Experts of a small language model.
Experts: 64 experts in each of 10 layers, a shared expert of 128 neurons.
Below are experts of layer 7 (counted from 0) of a mixture-of-experts language model. Rows are named router (the router's row for the expert), up (a neuron's input weights, with its number), down (a neuron's output weights, with its number) and show model dimensions 80-159. Each number is 128 + 24 x the weight over its row's rms, rounded and kept within 0 to 255.
Before each expert's rows: a language model's description of what the expert responds to. This comes from a sample of Wikipedia text that the model never trained on.

# expert 59
Description: Plural endings. Plural suffixes and plural nouns at the end of a noun, such as -s, -ions, -ians, -ics, people, members.
router [142 110  89 124 168 127 165 125 121  99 116 157 120 100 131 149 132 191 127 137 154 106 154 140 100 142 112 127 160 105  99 155 160 139 106 155 136 130 116 172 154  94  91 186 167 128 123 149 123 130 127 132 143 135 161 138  89 168 116  98 136 162 152 135 144  93 155 148 127 182 150 145 125  96  97 132  98  95 136 151]
up0 [134 149 135 143 170 111 130  98 137 123  70 169 165 107 101 120 115 172 143 113 138 168 162  89  88 109 101 139 114 141 145 136 162 124 108 104 111  81 145 150 122  89 128  93 124  92 116 113 116  81 131 139 156 120  93  98 149 122 115 170 121 123 111 133 166 108 146 124 120 144 140 159 163  96 130  76 150 129 120 109]
down0 [134 187 167 149 142 152 139 126 115 121 132 166 140  85 121 128 174 147 126 117 130  86 111 102 170 108 131 122 130 112 120 142 119 132 100 158 116 144 114 143 135 141 123 136 129 123 148 119 137 134 145  89 186 112 100 106 153 128 116 131 138 124  85 106 164 150 151 143 102 156 142 167 113 109 136 108 103 125 137 194]
up1 [112 131 156 147 142 117 174  86 100  95 155 156 132 129 145 109 123 185 150 156 114  93 155 141 107 112 118 137 142 140 168 108 144  89 129 170 118 131 135 159 131 136 110 140 140 126 163  93  92 120 141 114 146 105 162 142 137  83 126 170 123  99  76 145 122 132 137  79 143 113 155 128 135 143 110 150 119 121 139 140]
down1 [ 78 159 119  92  86 106  95 142 114 134 116 134 131  99 150 144 148 150 167  90 147 173 100 134 154 155 142  69 135 129 141  84 145 130 104 139 129 124 118  96 101 133 157 113 183 118 144 119 153 148 120 151  67 105  98  74 144 123 132  97 144 109 133 154 148  98 143 172 130  77 116 134  87 128 158 142 101 138 154 170]

# expert 29
Description: Descriptive verbs, definitions. Verbs and verb endings in explanatory sentences after is, which, it, such as located, known, called, refers, translates, used.
router [125 107  89  79 139 115 168  92 125 183 101 114 101 156  60 113 146 159 145 115 143 134 158 131  95 116 110 114 135 112 108 133 147 122 166 133 148 106 113 113 118 122 122 152 141 136 142 137 135 139  88 114 133 118 156 134 139 145 131 143 194 129 148 155 108 127 108 166 169 145  99 104 121  94 165 130 148 141 145 113]
up0 [131 156 137 103 130 149 132 149 126 110 135 143  94 151 134  86 133 109 184 103 141 159 145 136 170 123 140 179 141 151 112 141 153 138 110 156 142 123 111 111 155 136 164 126 122 177 120 124 165 120 121 112 133  71 131 116 128 121 146  83 161 128 123 131 138 134 118  92 119 135 168 133 113 152 184 162 143 152 108 157]
down0 [122 168 180 140 123 172 104 136 173 166 130 124 124 124 136 150 137 124 161 129 128 138 151  77 121 132  98 150 124  91 121 149 114 126  81 111 123 127 131 127 114 115 116 168 163 122  99 145 115  98 117 145 200  83 168 132 131 123 108 106 144 153 129 116  99 161 114 121 112 130 120  99 158 136 133 154 126 146 159 154]
up1 [133 152 155 126 116 123 105  94 126 112 107 126  93 144 108 140 147 143 156 111 125 174 118  79 146 115 155 113 132 129 155 118 116 138 139 123  88 112  96  54 109 117 103  92 130 120 107  99 164  91 124 151 172 176 146 118 148 161 138 141 116 104 145 156 162 157 140  88 129 158  94 146 147 111 113 151 146 136 141  96]
down1 [138 150 152 122 114 128 117  98 112 136 150  87 145 142 156 148 132 133 119 130 115 121 159 122 120 160 140 115 128 104 131 104 127 135  90 139 136 146 130 185 122 150 149 117 156 153 109 146 122 174 107 109 159 140  94 106  78  94 116 121 166  81 164 165 145 117 110 127 137  93 146 166 148 166 136 132 122 106 137 142]

# expert 45
Description: Adjectives of region, field. Adjective endings and descriptive words on geography, politics, science and religion, such as tropical, oceanic, political, Muslim, ecological.
router [157  99  84 100 142 133 124  87 116 152 112 148 137 131 130 147 144 130 164 110 128 165 126 152  85  91 159 104 147  93 135 116 175 132 171  67 116  69 110 119 122 140 163 154 172 136 159 143 123 102  56 147 149 137 160 148 130 173 136  89 121  82 131 145 108 145 103 152 151 146 165 153 159 156 138  77 118 103 107 111]
up0 [143 120 118 132 127 113 146 112 137 143 152  94 115 136 151 145 143 112 149 133 132 141  98 173 103 116 101 156 146 166 128  99 146 155 165 105 122  91  96 157 103 108 113 159 132 117 196 145 110 130 132 123 137 186 128 149 156 125 123 121  97 147 134 148 137 126 117 120 114 149 117 152 177 131 168  95 152 132 133 109]
down0 [136 136 121 136 105 154 117 163 112 136 147 107 127 117 142 154 116 133 109 147 115 148  79 125 156  78 125 118 163 163 107 138 151  87  83 134 119 123 127 100 150  90  98 117 149 143 150 122 144 115 161 124 126 123 137  81 164 128 144 146 150 126  65 109 115 160 146 141 148 120 101 113  84  93  91 142 110 135 137 145]
up1 [100 126  98 133  56 133 153 141 117 126 128 143 126 114 118 138 132 113 171 175 127 129 111  88 173 145 118 106 135 140 108  79 158 151 125  98 136 156 144 123 132 136  97 169 156 137 132 134 128 129 169  87 154 154 132 120 100 115 126 107 177  91 138 122 140 114  95 125 117 120  92 108 106 135 119 142 153 122 126 176]
down1 [104  99 115 135 154  99 156 162 151  79 169 115 109 121  92  98 149 141 112 164 168 171 125 126 139 170  86 134 139 131 145 122 158 152 110 128 102 179 124  76 108 100 119 144 100 152 128 120  94 122 150 153 131 101  82  87 145 129 107 159 120 148 135 157 156 133 125 126 121  90  96 164 135 133 105 130 132 109 165 120]

# expert 37
Description: Dates with on. The word on or On before dates, months following it, and place words like north, near, along, as in on 14 April.
router [176 150  62 138 205 136 152 117 156 101 128 163 123 143 126 117 127 132 135 134 132 160 155 159 119 142 146 108 148 168 136 149 152 119 138 110 133 152 112 125 143 138 102 162 123 123 135 116  80  97 109 136 152 176 131 171 159 124 154 129 156 153 110 130 106 125 154 133 158 144 147 183 135 140 112 127 100 128 151 112]
up0 [108 120 138  87 117 129 196 134 166 109 124 123 150 132 147 152  99 140 124 104 122  83 122 132 140 183 152 131 118 125 147 148 138 123 191 117 151 139 121 126 141 139 127 120 134 157  98 123 112 103 162 127 146 174 105 125 150 121 131 157 144 113 169 136 126 136 113 118 130 118 143 153 107 121 147 172  95 127  91 144]
down0 [115  86 123 126 151 114  65 119 130 114 148 123  87 177 140 103 116 140 154 115 163 145 145 138 105  98 140 118  68 162 149 161 121 125 175 134 132  90 128 100 140 156 136 181 114 108 122 104 116 158 100 163 127 108 116 158 117 129 131 134  95 110 112 150 117 136 116 125 141 126 107 127 121 172 135 110 113 138  74 131]
up1 [129 135 128 110 111  87 116 134 142 130 146 122 180 131 151 134  94 123 134 152 116 133 154 115 107 122 122 112  87 120 105 143 144 136 151 139 162 138 172 111 128 119  84 165 116 121 142 162 153 146 105 168 181 121 159 152 106 120 111 137 136 144 129 129 120 128 143 151  73 168 107  93 110 116 133 158 128 129 132 119]
down1 [151 156 121  70  76  82 129 124 149 161 144 129 132  99 144 150  86 112 111 158 131 133 138 162  88 110 115 130 103 156 148 100 123 107 149 132  84 111  97 129 131 152 144 153 112 119 122 136 114 138  87 120 143 132 128 161 149 106 156 142  82 134 134 135 169 132  94 150 154  88 134 110 121 128  91 161 141 156  62 173]

# expert 55
Description: Clause openers and connectives. Commas, relative pronouns and clause subjects in prose, such as which, that, where, there, However, It, plus reporting verbs like announced.
router [135 131 115 118 180 124 120 102 113 164 148 117  95 178 102 121 127 164 138 169  99 113 142 153  77 104 115 105 131  94 120 106 150 147 125 124 121 118  75 117 132 121 117 135 180 175 183 179 121 122  64 130 125 138 168 117 121 157 152 127 148 145 139 152 143  92 108 155 137 163 120 127 130  91 147 150 102  98 167 121]
up0 [151 129 131  99 114 135 153 127 126 127  98 142 111 150 109 132 158 161 148 168 144 120 118  91 144 127 144 140  75 157 118 142 135 119 116 115 107 109  87  97 136 164 156 116 128 133 153 160 137 127 139 132 149 123 130  56 126 106 121 153 155  79 128 131 127 118 114 154 150 127  94 116 114 109 115 145 102  97 134  89]
down0 [133 135 101 135 105  85  92 127 114 135 111 166 135 161 122 130  63 135 110 123 119 143  90 165 126 156 165  80 140 106 131 150 135 137 117 141 103 157 172  73 151  92  96 135 152 131 144  95 181 140 126 118 102 129 115 139 101 152 131  74 116  92 159  67 101  84 120 106 150 143 126 138 141 126 122 117  87 131 121 144]
up1 [ 90 159 105 131 101 174 113 128 122 145 117 151 131 164 129 138 116 169 109 139 137 126 169 107  90 146 173 122  79 137  90 126 109 139 117 118 147 140 107 113 133 134 113 163 122 115 118 169 133 152 122 100 148 124 121 142 126 145 103 118  86 137 157  86 130 148 132  89 153 138 135 117 143 133 140 188 101 135 109 135]
down1 [137 112 159  88 122 135 100 148 166  83 114 133 103  46 153 140  97 137 100 153 102 152 121 136 105 140 125 131 134 148 169 130 118 109 148 134 129 134  96 163 135 149 147 140 142  96  96 106 136 118 153 189 158 150 120 175 142  98 123 108 125 157 129 158 118  96 134 136  62 171 146 123 115 139 128 129 112 128 151 127]

# expert 20
Description: Passive and copular verbs. Forms of be and the participle or adjective that follows, e.g. was, been, is cultivated, was certified, located, became.
router [105 114 131 100 177 145 134 168 108 132 139 123  92 165  74 137 155 131 181 125 152 139 132 110  91 112  82 138 134 105 137 105 198 171 150  63 148  86 109 126 110 147 130 172 125 105 123 171 101 122 117 133 148 130 128 170 148 137 116 108 122 126 117 172 115 121 104 147 120 131 101 105  98  90 157 103 103 131 141 143]
up0 [118 133  88 140 121 103 120 150 116 139 147 143 169 133 135 118 134 113 148 128 139 129 134 154  82 138 155  96 101  64 128 101 122 145 139 109 118 145 110 137 111 143 102 128 144 159 169 169 121 153 141 140  96 114 126 111 129 152 107 107  84 104 128 188 142 160 115 154 140 165 108 156  81 129  98 103 159 132 110 111]
down0 [125 143  93 153 136 141 135 116 140 169  81 125 133 150 185 122 119  88  95 156 121 130 138  95 136 111  88 120 141 179 177 105 179 152 160 104 107 151 130 135 133 116 124 138 141 119 104 130 157 119 116 147 125 119  82 150 105 127 141 143 121 128 159 148 129 129 156  84 142 133 130 122 126 154 167 129 121  92 124 164]
up1 [ 70 139 110 165 165 158 119 107 138 137 116 118 122 156 183 116 181 130 132 147 153 130 131 134 116 137 139 111 117 138 190 148 103 138  86  95 125 108 117 181 169 105 137 124 126 135 111 149 127 109 116 122 162 139 123 142  92 153 154 118  96 155 142 100 103 111 121 154 115 164 149 120 104 139 144 146 103 178 142 156]
down1 [166  63 101 125 133 132 121 130 141 131 149 151 120 156 163 118 113 160  87 116 116 131 159  87 135  88 114 113 180  95 110 157 137 141 124 123 170 122 111 169 126 128 141 137 147  88 128 142 128 106  97  75 154 131 146 133 133 132 135 101 147 125 153 150 145 141 196 133 119 130 112 142 126 137 129 111 128 113 149 118]

# expert 34
Description: Verbs after subjects. Auxiliary verbs, predicates and modifiers right after a sentence subject in descriptions, such as has, are, were, relatively, wide.
router [107  96 111 108 157 126 106 149 128 149 123 108 116 163 106 115 143 124 143 123 143 160 155 125  93 110 148  98 142 127 106 138 141 158 162 128 155 116  68 141 126 131 134 134 145 102 147 157 110 119  86 109 136 126 133 153 124 146 150  92 168 165 102 140 115 138 116 150 185 158 148 111 120  97 168  84 139 133 152 142]
up0 [147 128 179 149 145 142 162 123 185 160 133 129  80 104 122 108 132 164 122 146 114 101 134  94 129 157 107  88 107 163 186 166 177 149 122 121 136 160 124 127 134 118 158 141 117 170 153 118 144 136 151 104 110 115 125 175 115 130 162 122 125 146 104 172  94 122 106 143 111 126 161 104 115 125 139 127 123 165  94 115]
down0 [182 120 102 158 116 106 121 123 164 102 147 115 111 128 116  71 132 131 103 138 148  87 148  73 128 161 129 147 146 144 112 125 116 135 125 148 121 124 113 148 140 119 186 117 108 126 134 107 177 103  98 143 128 139 144 132 169 145 112 114 113 190 167 141  96 118 140 147 151 152 143  69 181 109 137 158 150 145 136  99]
up1 [113 105 142 114 128 116 128 108  92 130 121 117 125 122 137 107 113 105 117 125 153 106 121 124 129 105 127  98 103 122 145 161 130 111 136 145  80 141 134 120 133 161 130 163 163 121  99 152 134 145 166 129 135 147 143 148 155 121 168 119 140 124 124 101 135 133 152 143 149 155 137  90  99 127 127 132 111  89 171 145]
down1 [104 146 120 156 128  82 199 129  98 112 118 165 111 137 134 145 108 121 118 116 156 169 150 115 154 121 117 157 116 170 104 105 136 115  83 149  95 119 103 134 119  89 145 138 118 113 136 140 131 142 159  94  35 116 148  82 136 111  80 130 154 111 144 112 187 121 120 114 121 113 157 138 120 150 123 152 112  92 110 133]

# expert 23
Description: Word-initial stems, social/legal. First pieces of abstract words in legal, social and political prose, such as ass(ault), ab(use), dis(obedience), civil, reform, redu(ce).
router [124 107  82 117 139 155 192  88 118 129 126 137 130 154 113 167 133 116 164 148 128 110 151 154  92 156 135 108 154 138 134 144 194 137 180 105 122 123 102 157 111 145 118 145 147 135 132 153 106 145 127 153 146 137 171 133 110 130 177 148 158 114 178 131 108 129 125 130 109 135 161 150 120 131 161 107 100 135 120 133]
up0 [103 172 145 148 167 145 142 119 122 111 128 168 137 158  96 110 130 126 142 134 104  89 144 131 107 139 134 139 119 115 113 104 127 122 167  68 103  93 124 166 182 147 105 136 133 125 141 150 118 108  98 131 129 119 129 113 136 159  99 149 106 111 167 145 146 137 106 129 112 123 166 202 118 165 154 138 108  87 169 121]
down0 [113 141 106 160 112 117 111  96 102 114 142 135  80 149 163 162 147 115 152 168 112 139 158  91 116 133 119  99 121 139 148 120  77 127 164 129 186 173 134 123 131 124 132 124 115 146  70 141 176 120 135 127 135 123 156 138 144 110 154 160 114 134 137 149 141 101 138 175 111  79 109 171 124 164 111 145 148 127 148 126]
up1 [107 105  94 110 140 155  73 106 101 108 154 168  85 100  89 135  96 142 122 106 162 112 107 121 179 164 121 153 146 141 157 110 127 185 160 137 150  87 128 138 129 110 112 111 142 140 102 136 102 136 151 135 130 121 108 135 139 143 143 135 115 151 148 152 123 127 160 114 139 164 113 134  55 119 123 153 134 118 122 174]
down1 [119 133 132 134 141 113  81 125  94  71 124  97 117 100 164 120 141 117 101 145 136 145 124  91 111 162  72 153  92 123 121 103 125 142  81  99 137 144 127 161 142 112 142 180 122 142 120 157 129 134 149 135 180  78 150 133 120 144 129 133  95 141 147 155 124 121  67  94 139 155  73 166 112 128 101  98 124 106 112 126]